Experts of a small language model: 363M tokens.
Below are experts of layer 4 (counted from 0) of a mixture-of-experts language model. Rows are named router (the router's row for the expert) and show model dimensions 0-255. Each number is 128 + 24 x the weight over its row's rms, rounded and kept within 0 to 255. Numbers have three digits each.
After each expert's rows: a language model's description of what the expert responds to. This comes from a sample of Wikipedia text that the model never trained on.

# expert 46
router:113119101151120098123144138161149118143130128126112158149124166127153121135096103128151106159086153131105139148120146141106127108135147108124145109111144131104113115144079082152109105124121096149110125115168105174124107126170137122122146155093157120080156139111135147170129139125164184174106136104122149101114120113128105149116170115124142163165180127171144110135111160150124096095102118161130169100171100103142121095112119160120166142215152126112056134136089116134151144151119101133130100107149094111117133105131108071139096133139124144144128146114114116109131075103153182165163159153153151075161134117105144140118062114149142096150146149119157115126139123160089122118139139165116157109159143116146103143115128126154116109112133113117130154119136120151114119107110140
Description: First names and surnames in running text and lists, such as John, Paul, David, William, plus place names like Jordan and Bengal.

# expert 6
router:098110146137115136119116152114135098165165141121089127149128120125133074126112045123143099140132146132121154140177134120163152093127138131140128091166165125105116117131079123124116115170185106116136144143137105144110101098148110144110143149086143099110153190113108140185153131127163131133102094094126174103096136107136147132119129101179163133137138133147130108176123064118131104112148076129120127103149143154103117140130148113126161138137125125112083118140084121134160177166102142153156083098162094108107108092124110083148131130138132133166119133148087132138117167131155102135161147147137109122139131127124110141095102136112106138128162133180118129128084120157118108095137128175122134100166100103108091151097123178148117135113146122104117128116165122134129123113148138
Description: Single capital or initial letter starting a proper name or word, often after a pipe, "the" or "of": "T|rollhä", "D|igney", "C|racknell".

# expert 40
router:111154138164129076160123155161100111125126100127148141163109120102133103158129131170143101131129127143117175114130081121110121141148153122102086118129123140085131138132131140144084123153160126137112130133151149150094117106138120120101111132120171105137135155150129154120123161141116172147068160135111128159132131106149127142095157102162131156094149127097125134157100120106101127108131139136146166118145142113098119134131121182145130154132154199112134128159107115102137117146166132112152080087174106098111123126131111117143089179146089174169174119157121132132138141103144121174155125169138149116111089123102113141107132114114177107110110129122204130139091111152169131178137167148093146084133093151125103138110133164151098100128131092109162150126138109124102127117123171
Description: Forms of be, have and modals after a subject, such as was, is, were, has, can, especially in film and plot descriptions.

# expert 25
router:044165102167119143103165137113087118132133133153079138131136149100129072138106134147149109170127168102099156120121087126143086086136106067123132096121176127123115107120141134127121150159120127113142104171136116151107111120139149079104135178093116108135138156118118133143180153144157127099122153073163154111111115122118084148125130082157123149103158132173163120146119152107131100091146122109146127142148124140077124113109151119165153123127143122134075104128098136127148122178114146132152086094167097091113122126116136077149116136103127145149147147134137105137115168139135146151127128126154134096115165103124135155124113093141135111145161150129135134118122115143110107112134148147109156124156129105183085120068139145153146123107129132119144109110090134146088118105095134
Description: Opening fragments of split words, often technical or species names, such as ped-icel, Sph-ingomonas, rad-ial, hyp-othetical, doub-les.

# expert 47
router:174129130144148106134102135174108105126156087136085129161128124118104149135114121163133107163111155094100136164161072100146102095139116114126110125135130116118152130127100124154136134186143134130135084130129124138096128096123104161138096135119174109092147158138101142122140158116119137119114130120130148081088105121149122139110144108149161168107127110157126124155151132139104137094165085159112151122130103137101103146133125146145166168133189149128075127105105096086136142148119150138159097079129123133094128108082132113134099170131114155150164132154086097132102136150140118169137153156148136121111101124103112135131078130113112116135141156106147134148127169169146098116135148156079179118121139119083120114106179147171096156102101097097137103131122105130131123075102164
Description: Quantifiers, negation and sentence-opening words in prose, such as not, In, all, than, such, As, more.

# expert 2
router:126175131127151114122155167093117107185132132171103150148141129137125112084107078136133122101114134138115099139119136122154123143137142111135136128144123146075130141140102106160096117162140129129130110118160111139105094127145160102102112162122123123085123131132102118132136128162133140153104104107148137149122119089099128158160164144162129148146168104117102107146119121129079148123128159170118145107170084156111118094098093146135150135161153158097136120151145109143156180128106164163145073099162103128117121084115091114163119155136101166158141121177117112117103120132128121141138151144134148126133121097130146114106094113165133085121168124123106084134133130135130106119132192170112102090178119106106122146113173117157093089098127119118137138125157116188168074148090144
Description: Semicolons, pipes, colons and bullets separating list items, as in infobox fields and table rows: "Iraq War; Vietnam War", "—; 0;", "Time zone:".

# expert 18
router:149146119180143121161192131111113166117126118149147167151099135099095133090115118164137142136136178077131142147157148128144086117116129140123070099120148162109102106138144119119108108130143124148140113143168138152146141094121174134124107126101121119135098148118144132169135173140140137109106131143131178107119123135142103124128138139132136115137154131153116119151135180133134130121124102137144170138146162138096107116072155180108120162139140157145135111184127105122141144135124132156148103136125119101146123121101141109167145138166133152150134119135115111147083146139158150096143147142128138117150123122149136140106143111152126126138175168184188118126157206134099059101122086128101156088136075118120095189125131094133140127121117141095091181143129138112156109137129138
Description: Middle syllables of surnames and foreign words right after a capital initial, such as B|orth|akur, W|agn|er, Ale|pp|o, Fre|el|ancer.

# expert 17
router:123145105143137099114092115133111108122166127122131180152092156121123104123122160121150130129113134113114180109177119094160117134153118146136105109105080117133119093159084090139108129134094134124123102151149134138110083114129170122101151162127140112136141122115094156131154146174143153103104171127112124117105076101116095132111148124156163201144179111142161121154111129135075113123125073130158156103127125140152123083098125146132138124141145116123098178102116167124172130135152134161137118088157094125099120120131075131144110093121146127160116126145130134105132147163167101148163106136173149131123078113109165131112145136077136081143116173134133140132128093131137100114107124143131138102138092110146109143121142127177157133121144145122122156153143083137171109149075117
Description: "At", "under" and role nouns in career text, such as adviser at the Office, chair at the University, head coach, member.

# expert 32
router:101159139170085111106153143099118116099128149131112149136117124109128106168099113127149112137108125120108145132135130116157096094165149094108124138102143161090116140112098130167139095134155136164108094131135127144124083107146175135126135102118125098128079146102090117170130139122122139170139147110144143155094047129142169152135106107179145132127127104142125106201114093134099101114143129176124158107105110123123122127092147140115130187112107176117141155146086111080121153162129129113140114114147131100112138094130134149146096111071115127139129131197109060120115156129128144100152160128169157120128084109120151121121108133137106149132103139127118094148157109143157120084118139139108173104135126111112130173120174169149137124123142158102145127109147111142114113103118110
Description: Opening parentheses and quotes, hyphens, and word pieces at the start of compounds or names, such as -S in Gdansk-Sopot, (featuring.

# expert 35
router:118129120165122114108149129116101105125151097121092134166130179112142103132129088132130110156102129075111155139133114124106127104110124087113116088141154116131095130144127106138137099162134141147137137136155123133085138133151131122107128137115133113109133144103130113167155122160126167137125131078160155092125132113132137138100142066139164149135146137176153118157120148096114122103141133152120154129167156151115142126118139124116145126179140163118060113121113119134135114139089123125146125091121109114110150103103112083138095128125118152133127150157100097106123146135146173122156179149139136081115082126123155145111058120148090100132171197136149119115127082141127097097126183196114125109168120092111055164113115096144140117112106118126115131122125113169149105100103159
Description: Capitalized first syllables that begin names of people and places, such as Bar, Kar, Paw, Sch, Steph.

# expert 43
router:123144138132118120121113135140168113153117086163075164123099153108186111099129109130133085131108133098149116134135081117165103126135128122140094115151138141104143117152096110133085140146144138108112148159141130151120128090148149081088097134094153125125105126124072188124159175120155122125113125115141150142087130143161098172094139146139123153151114109109150085146123166106124107108136067150171124099164129160124132084119125110083126153130155140107146121112131105117152172128088149155162143132175048120101117115138111140122112147133092126142162146145090106130118108122187160132131129166139135103152096125116162145135099102089119107124124134123168103145097122162117137158083172147094153103159118130149118160143133134148106110101141121117151135108126146139111105113145111
Description: Capital letters, uppercase abbreviations and word pieces after capitals in section headings and infoboxes, such as Format, Origins, ENG, MPC, °W.

# expert 42
router:143130112171121132119089129150137074149083122141097122149129118096111102130126118139163120132056106152109137118112095147107136103136138110126106114147160119090101112161107145126108106131135137128125118133159096153112079133138145072079144124103158100108106137096076142218137118137078136126125119131131123107131106130106125157125163134149116139131148120137127107141114137079100105097151129132124150094153127137117107127138125145087095143167117139100080135140130079158148160119109158133128140125134093083097142087113134110133126146140117145128126160139075134134128142149156098093161139128107159107106118084120150164092123127147138110143119130124162090170160169116161097126099152122137126109134118134167101162089127167126074106104090106105085100095142148129154117109119162
Description: Periods and closing quotes ending sentences or titles, and the == or === markup closing section headings, before a line break or The/He.

# expert 26
router:084146119145112117109119175119087112145103067158151147129089138129119102091123142130150121142121142134115122139113116099126128132125122118131118129094158150118113116108069138176072129144115172163106126087149146109093094111140091147084131156142141106056106138086110125179141127146146132138110108118145127108120125108089098121124148108151155128163220119132098092139117171119103119123114112142129139105135107147121109083127167194156154136155135117097129169113129105110130138139095146119149107090146115122149101137116128096141115132119143169155132141146142114116104105113129122148170170139119135120148113111092166119130119121105137109131168121136135101140103126149143081166092145127113149104132092087129116157126110131136112112099098134084136180109107127152109089105127180
Description: Commas, usually fused onto the word before, ending introductory phrases and dates: "In 2016,", "After the World Cup,", "in 1968,".

# expert 41
router:117136106126143092067134156119102125132125124164126140137131185121141076130127071144130130133099156133119116154141128108134132111119133163101116130107175143145134124122083112143112098118159159142133126110139106144124105113136118113131071123123128118115130163114094149163139142142134121126111086083140118146124140094143087154118108106153116150124141140139205123148124112108125114120125144128160174105146108117120084089117178136123139108184153147125088161129147104085161138167125140138132107103188131124114162123158108121143106140116123111195160163124079065110139146153136154143174151162132131106144074118115133128094126091141112136159126154158122115123116114115132136158150136164142151116146088138130101121113125162164153132122135136084097152111157156154186083128155141
Description: Head nouns of place names and facilities after the or a name, such as River, station, Road, School, Park, city, town.

# expert 7
router:113134094125120138117150152084101112181122105135114152151120161147156076124111091130175112137076137142126104125176109108168127113126150128148085091158135124110107109130083138153121098122147136152162140103128118119155144120135118080056112161086142106099112142138096112126152142154127148106130133111159140068126117103095148159123128097164119145124114108109083120149125094110098084130137077163159134124131106151107090108110100159082130155132134167113128102189058135109130145147113114147132093081121126093113117096100123101135125137139132144126161157176111128107124100173121143136140167131129143122135075087125110118104070095139140114141128127148112125151154124136128121122118124144126146118159125097093116124100121153158156106107133091128148119142131097136100122091127134
Description: Byte fragments of Japanese, Thai, Greek, Arabic and accented characters, plus foreign articles de, La and LaTeX markers like _{.

# expert 0
router:084162129131141089116162151145123122135104115183152124156143177119141102139137096125114120150129176108106087125126103109151122086152184075126128116138128123145103125172115106149129124160144140107176133159154168143107152109155145130083097150125145112142150094117077137123148115110120136116103116148145131146119090113092127123125102134136159126106129119117138111121153099140101105104121116146100149074136118115123110127120140123120121117142146164094140150140118117073153114113083172186129131133157068126088127112124102082165125114161110156173158121136102099086129134145111153130112132157161154113126171121103145171105108128121081105148145152129169141175109136163134143152119150126125162119174107137158101130108162152136127105097099110092135156101124077138147111134160118
Description: Common topical nouns in stats, music and sports contexts, often in table headers or after pipes, such as position, album, season, population.

# expert 38
router:090118109153135118085124152098134079113094121133140116150164145121145125145127097157175109150122130131100145177148139107106114099137201140117134088082101147127158100150145097125101081147114148144171133110120054141085090134142105130100117108118160121130111132116136192139131114133106128155120121086124150136107093121111148119098141137145169133148145108098185104157113114112111089112092136136148160130145145112127091135124127165125134145120145177124119157126105086115174187117113151177129116089128142117112089099092103153128139103128105148142145149124095125098142132162126104151150132118112144118116101102110086142105124143143118108154126163135154106137108139115113155118148153116149166100121094164114093114115149116160128109112162099109125121111120067108172128106111136
Description: Single letters and short pieces inside unusual foreign names (Ż|y|wioł, Ad|y|gea, Ibn U|q|ba) and " United" before States or Kingdom.

# expert 16
router:132106125127132108129117137170126128139085096161016122161080119132154119085146145123136111134141144091112127144122119126144154103119144119133095138110122163076137086130067155178051095151113158143143112109163125150115101129138141125122114129123118105077148173093114134168130125155138152138112121129115142118102115118131124143121122102146126132128147127170158096154125133115104113121152115147105160150132140128112098130102150166119127135130157147114105168124103116100136158145109161155141099053150107104138105109132129137152138204107120151163129160168107122116106141143133117114140129129158129123164104113117134141123101111114126113152142122141111127150101074164137080124102098125116141101157132103106118148108093141184108127101125101113169132129109130138125102109119175
Description: Clause and list connectors such as and, or, but, which, who, and commas, especially the final and in a series.

# expert 10
router:096125082117141113133116149191127116148130089136112141133098156102180140156072148116183138155144118107117142187139112130155148081134146107144098099150139166111125136126126103134139097130131173101137136117150093158117126102131154080109133139132151091114053116137116123113141131185133155171102117117120111115131121115115094149134171133124137162129146087134123130135151087142108152130122136142141142156156113135130120098121128131124125139144153148106147121145109103158180152139111131119151115135157130119131108131093117107142132136147096156124133170138135146115080105151133174162173144144133137114092144108110132153111131085133167133121101151116167106132108123112109113129075156136107185114140170118168157143128128164189157105122142119126056147081118125156099112094135152
Description: Digits inside numbers, dates and coordinates ("58″W", "180|5)"), and Latin species-name endings such as -us and -ii in taxonomic lists.

# expert 30
router:130136109120097046114100145163157098101123139143089132157135129083169137141121108157142096148111146090140152140162124112105095126144153082120085105128112161109124146153100122146109135148122145187149099063146092145155128141167162123098118152134155117087114122087116168139138175171117125092103148137151139152117112109114059146115131097135133128118156125118126142105153145124095103104153131157141120119160142107116135087131168159098161130141134161083125160140114122090165124124110134163112112137164104119091091089155130148141103113118124148137106149168087119082150153094131102091122142141148139109126096132098130117105090125127181124135140122169112106148139119132090106128121145156112181121120105146148119125119136162147103117094109137136090123112125136140127095125107146
Description: Word pieces inside Japanese, Chinese, Indian and African names (Hon|sh|u, Okin|osh|ima, y|uan), plus raw multibyte CJK/Thai bytes and year ranges.

# expert 11
router:108204114176140106111118126145168120159130067151134132140052128105151111112090124146153101143092121145108074178125121096142155133142160130094127111145132159103125118154090125134137097132156153148115063105156133159087126119158139147098164116131117086105125174107118134138142128173159163150102147130120142135105112132119137147133163098132168140074148144133167123119136125120160130078096137148163176086160087099131097104113129136136148129136133153118111119135132162143129116156133122147138122108144078135105109135131110142154112140154106120143150146107144100107140106155140136133168153139102122151098112093120129144136122174146139075148160137138134132154143104171160118147090128132145151111107095162102107139119124155159112116113127111105156161104106115167154133111142111
Description: Word-final plural endings and closing punctuation, such as -s, -es, -ers, -ies, and closing parentheses or commas after nouns.